Weights of a small mixture-of-experts language model, trained from scratch on English Wikipedia.
Size: 8 layers, width 192, vocabulary 10398, 38.6M parameters.
Experts: 1 pick a token, a softmax router.
Training: a variant of Adam for the experts, 730M tokens, 5571 steps.
Below are experts of layer 2 (counted from 0) of a mixture-of-experts language model. Rows are named router (the router's row for the expert) and show model dimensions 0-63. Each number is 200 + 40 x the weight over its row's rms, rounded and kept within 0 to 999.
After each expert's rows: a language model's description of what the expert responds to. This comes from a sample of Wikipedia text that the model never trained on.

# expert 0
router,164,274,283,163,153,157,224,211,242,180,133,184,229,260,244,188,175,153,274,212,144,153,93,174,211,232,223,191,131,225,234,156,173,212,164,222,128,225,220,186,199,200,193,190,212,144,205,236,174,166,204,178,254,186,152,264,169,226,200,176,215,151,197,205
It responds to: Opening quotation marks at line starts before quoted text or song titles, plus Spanish/Latin names and parentheses, such as Union, La, Argentina.

# expert 3
router,178,247,200,141,130,216,186,195,185,168,132,133,143,195,176,183,148,173,230,176,160,239,110,125,194,198,216,186,221,218,215,288,148,235,211,207,124,239,185,251,275,222,198,213,232,179,196,230,170,174,158,192,238,209,161,272,231,211,162,160,151,152,219,215
It responds to: Tokens closing a unit: table pipes after names, closing quotes and parentheses, heading markers, final year digits, commas after places.

# expert 17
router,178,248,200,141,130,216,187,194,184,168,132,133,143,195,176,183,148,173,229,175,160,239,110,126,194,198,217,186,221,218,215,289,148,235,211,208,124,239,184,252,276,221,198,213,233,180,195,230,170,174,158,192,238,209,161,272,230,211,162,160,150,152,219,216
It responds to: Spaces and digits within numeric sequences in sports, census and measurement tables, commas after names, and place names like Port, Santa.

# expert 12
router,251,166,192,203,325,148,168,230,173,212,183,177,203,206,232,215,211,262,174,159,191,155,290,183,213,242,212,197,149,194,136,146,184,198,183,165,256,222,240,202,188,166,184,183,301,202,129,234,236,210,177,183,179,201,185,219,184,133,225,185,248,139,159,233
It responds to: Middle pieces of foreign personal and place names after a capital initial, such as V-os, S-ér-gio, Bh-ask-aran, B-ish-kek.

# expert 19
router,222,171,204,224,217,208,149,205,157,172,224,272,314,197,208,165,220,235,171,162,191,222,174,239,242,254,135,283,228,171,235,164,188,180,199,257,212,227,180,165,146,260,157,221,195,221,172,175,244,181,202,178,175,162,216,145,192,196,202,232,184,195,203,243
It responds to: Word endings and middles right after a short first consonant piece, as in l(uring), l(iz)ards, p(ure), liv(est)ock.

# expert 13
router,263,184,219,182,212,161,264,254,163,261,192,159,142,244,184,125,188,232,116,199,239,215,116,202,104,239,171,168,212,211,189,223,231,206,138,196,325,149,162,128,122,203,179,207,98,205,194,203,162,224,270,245,166,195,241,196,206,225,164,191,241,148,220,241
It responds to: Pieces after the in sports results text, such as mid(st), each, latter, plus stray encoding bytes and pipe separators near coordinates and results tables.

# expert 18
router,202,197,171,227,202,206,271,163,191,264,123,163,235,146,129,147,141,124,192,171,206,247,175,173,229,169,189,140,269,283,260,192,204,195,180,160,244,137,234,172,282,185,223,196,249,156,247,233,210,218,199,232,192,137,201,187,157,189,189,239,158,227,186,246
It responds to: Colons after infobox field labels and line breaks in lists and headings, such as Category: none, Occupation:, Major wins.

# expert 24
router,204,172,321,202,236,169,250,188,231,185,239,253,141,160,141,204,233,176,219,208,231,194,210,207,218,225,166,159,188,163,246,249,260,167,254,241,174,229,187,193,170,235,182,296,204,221,259,178,205,217,232,186,157,191,238,155,214,255,296,206,165,227,174,208
It responds to: Lowercase word-internal fragments mid-word before suffixes like -ed, -ing, such as hom-ew-ares, in-duct-ed, m-eg-afire, disc-ontinuing.

# expert 2
router,142,210,92,196,171,223,189,127,260,213,158,213,246,149,222,187,186,228,166,239,154,212,198,185,191,159,233,227,232,173,154,225,259,172,196,164,202,216,104,135,271,170,219,122,138,270,229,216,239,261,233,228,243,174,219,189,201,212,227,174,229,225,178,243
It responds to: Adverbs and degree or contrast words, such as -ly endings (extremely, deeply), also, more, later, while, However, other, not.

# expert 10
router,172,281,150,198,219,228,221,180,204,146,138,137,191,249,244,274,159,183,196,216,144,258,255,179,168,181,170,228,173,238,190,255,210,222,192,215,198,118,184,192,229,170,199,187,205,220,172,162,193,185,218,211,142,163,136,230,128,197,216,196,142,139,219,199
It responds to: Symbols and word pieces in LaTeX formulas, chemical SMILES and citations, such as minus signs, _{, co(efficients), et al.

# expert 15
router,182,234,214,157,232,216,185,176,230,150,118,227,187,220,174,262,108,192,210,199,148,181,216,170,139,106,259,208,162,152,213,259,135,246,231,150,143,144,243,233,154,139,195,151,278,153,295,205,142,174,214,244,211,157,143,248,235,168,200,204,203,161,194,149
It responds to: Participles and adjectives after is/was before a preposition, such as known as, named after, native to, served as.

# expert 28
router,178,247,200,140,130,216,186,195,185,168,132,133,143,195,176,182,147,173,230,176,160,239,110,126,193,199,217,186,221,218,214,289,148,235,210,207,124,239,184,252,276,222,197,214,232,180,195,230,170,174,158,192,238,209,161,272,231,210,161,161,150,153,219,216
It responds to: Closing apostrophes after single-quoted names, spaces before years and numbers in lists, and pipes or spaces in election and sports tables.

# expert 9
router,156,241,235,166,209,202,232,227,202,232,161,185,233,158,182,145,130,150,232,142,242,245,148,216,170,222,240,251,194,201,271,215,158,127,182,209,247,176,172,254,283,209,235,144,155,185,263,185,163,161,226,230,192,146,165,222,211,228,235,195,224,227,206,124
It responds to: Periods ending sentences, often with quotes or parentheses, plus decimal points and digits after them in percentages, statistics and chess moves.

# expert 21
router,214,194,137,223,192,208,182,194,208,207,216,154,196,185,185,227,174,164,264,127,227,186,215,142,257,149,162,158,284,207,202,201,237,221,228,177,158,110,223,189,228,194,141,235,207,142,231,190,132,179,203,105,176,160,222,217,216,153,231,174,154,194,272,209
It responds to: Hyphens inside compounds like turn-based and live-action, en dashes in scores and ranges, and list-item dashes at line starts.

# expert 20
router,193,178,166,225,269,253,233,151,228,151,242,154,165,213,187,163,221,203,191,202,233,217,283,152,142,102,234,168,233,214,180,217,227,251,175,167,263,249,234,132,268,159,185,139,194,219,190,208,156,208,247,139,245,281,174,216,193,137,172,185,176,297,213,208
It responds to: Syllable pieces of South Asian names and terms (Sank-ar, Raj, Bengal, Communist), and line breaks ending table rows.

# expert 8
router,232,233,211,265,236,227,203,181,200,201,272,247,246,221,227,156,250,160,195,266,233,162,219,192,194,174,196,159,161,192,199,184,174,227,217,223,232,217,255,179,176,165,141,201,162,153,263,184,210,266,242,230,228,186,207,112,253,243,227,183,153,255,135,195
It responds to: Word-internal and ending pieces of long or technical words and foreign names, such as -atory, -ument, -ism, -ition, Metac-rit-ic.

# expert 7
router,178,248,200,141,130,216,187,195,185,168,132,132,143,195,176,183,147,173,230,176,160,239,110,126,193,198,216,186,221,217,214,289,148,234,211,207,125,239,184,251,275,221,197,213,232,180,195,230,170,174,158,192,238,209,161,272,230,210,162,160,150,152,219,216
It responds to: Digits 1 and 0 inside years and long numbers, and capital initials of names or ships, such as HMS C(ormorant), Zach.

# expert 14
router,178,247,200,141,130,216,186,194,185,167,132,133,143,195,176,183,148,173,230,175,160,239,110,126,193,198,216,186,221,217,215,289,148,235,211,207,125,240,185,252,275,222,197,213,232,179,195,230,170,174,158,192,238,209,161,272,230,210,161,160,151,152,219,216
It responds to: Digits in dates and tables, prepositions like in, at, on, and topical nouns such as ideas, research, medical, financial, laws.

# expert 4
router,207,218,223,190,244,209,188,177,238,188,190,248,245,222,200,217,303,230,187,190,193,214,163,224,168,153,279,199,159,251,188,156,166,167,146,180,192,210,211,173,224,109,170,170,213,194,226,146,165,249,192,228,154,293,160,181,193,172,136,212,220,234,281,157
It responds to: Field names and function words in infoboxes, election tables and taxoboxes, such as Location, Website, Phylum, and of in Margin of victory.

# expert 1
router,178,248,201,141,129,216,186,195,185,168,131,133,143,195,176,182,147,173,230,176,160,239,110,126,193,198,216,186,221,217,215,289,148,234,211,207,124,239,185,252,275,222,198,213,232,180,196,230,170,174,158,192,238,209,161,271,230,211,161,160,150,152,219,216
It responds to: Year digits and day-month-year spaces in dates, plus words in Russian, political or military history text, such as police, Prince, Bolsheviks.

# expert 29
router,178,247,200,141,130,216,186,194,185,168,132,133,143,195,175,182,147,173,230,176,160,239,110,126,193,198,217,186,221,217,214,289,148,235,211,207,124,239,185,251,275,221,198,213,233,180,195,230,170,173,158,192,238,209,161,272,230,210,162,160,150,152,219,216
It responds to: Final digits of years and numbers in tables and long digit strings (201-9, 200-4), spaces between scores, and titles like Commission, King.

# expert 25
router,178,248,200,141,130,216,187,195,185,167,132,133,143,194,175,182,148,173,230,176,160,239,110,126,193,198,216,186,221,217,215,290,149,235,211,207,124,239,185,252,276,222,197,213,233,180,196,230,170,174,157,192,238,209,160,272,230,210,161,160,150,152,220,216
It responds to: Sentence-initial The, prepositions, and digits in score tables, plus taxon name pieces and plural nouns like activities after economic or agricultural.

# expert 26
router,217,196,112,178,247,193,190,232,225,135,237,187,172,198,188,285,175,175,196,262,156,218,230,242,185,208,202,229,157,146,135,189,154,182,205,194,174,156,153,202,197,209,261,195,155,219,150,203,246,178,174,174,209,211,202,108,206,207,184,194,200,185,169,197
It responds to: Second piece after a capital letter starting a name or word, like A-mer-ica, L-aur-inburg, Idi Am-in, Lad-ies.

# expert 5
router,178,247,200,141,130,216,186,193,185,168,132,132,143,196,175,183,147,173,230,176,160,239,110,126,193,198,216,186,221,217,215,289,148,235,211,207,125,239,184,251,275,221,198,213,232,180,195,230,170,174,158,193,238,209,161,272,230,210,161,161,150,151,220,216
It responds to: First given names like Joe, Walter, Charles, plus the space before a year after a day-month date, and table pipes.

# expert 31
router,230,182,225,199,279,187,161,232,155,252,156,232,170,215,199,166,160,248,216,247,195,158,255,289,234,204,117,227,201,219,200,165,212,217,225,143,170,223,144,176,211,295,245,193,152,237,206,195,274,142,204,186,244,172,293,115,208,205,151,202,208,239,184,205
It responds to: Possessive s after apostrophes, letters just after opening quotes, and pronouns in song or episode titles, such as Sheriff's, Wh(ose), You.

# expert 16
router,179,247,200,141,129,216,187,194,185,168,131,133,143,195,176,182,147,173,230,176,160,240,110,126,193,198,216,186,221,217,214,289,149,235,211,207,124,239,184,252,275,221,198,213,233,180,195,230,170,174,158,192,238,208,161,272,230,210,161,160,150,152,219,215
It responds to: Plural nouns like practices and activities after adjectives, plus digits in coordinates or match minutes and capital initials of species names.

# expert 22
router,178,247,200,140,130,216,186,194,185,168,132,133,143,195,175,182,148,173,230,176,161,239,110,126,194,199,216,186,221,217,214,289,148,235,211,207,124,240,185,251,275,222,197,213,232,179,195,230,170,173,158,192,238,209,161,271,230,210,162,160,150,152,219,216
It responds to: Pipes, spaces and digits in statistics tables and number lists, plus the first pieces of proper names, such as Int(rodução), Ch(aim), Hat(zic).

# expert 11
router,131,234,183,197,189,175,254,167,215,266,180,215,208,193,233,223,236,225,181,130,266,156,185,194,208,249,226,247,291,245,170,228,239,209,160,219,151,207,185,166,149,175,281,208,149,178,243,174,207,189,172,160,221,225,221,193,79,194,292,240,231,238,154,172
It responds to: Forms of be, have and would (was, is, were, had, would be), plus opening quotes, and, by, as after subjects.

# expert 6
router,178,247,200,140,129,216,187,195,185,168,132,133,144,195,176,182,148,173,230,176,161,239,110,126,194,198,216,186,221,217,214,289,148,235,211,207,124,239,184,252,276,222,198,213,233,180,195,230,169,174,158,192,238,209,161,272,230,211,162,160,150,152,219,216
It responds to: Bare space tokens right before a number, in tables, percentages, coordinates and dates like "In 1772"; also first names like Frank, Martin.

# expert 23
router,154,130,219,180,192,215,191,210,189,249,254,207,192,166,209,232,248,140,220,172,230,174,132,250,245,209,241,174,259,226,179,181,254,175,174,255,171,227,208,179,99,252,270,228,181,232,174,185,211,213,277,267,167,246,192,225,191,194,201,235,249,194,263,159
It responds to: Past-tense and -ing verbs of events and achievement, such as won, killed, defeated, signed, finished, resided, playing.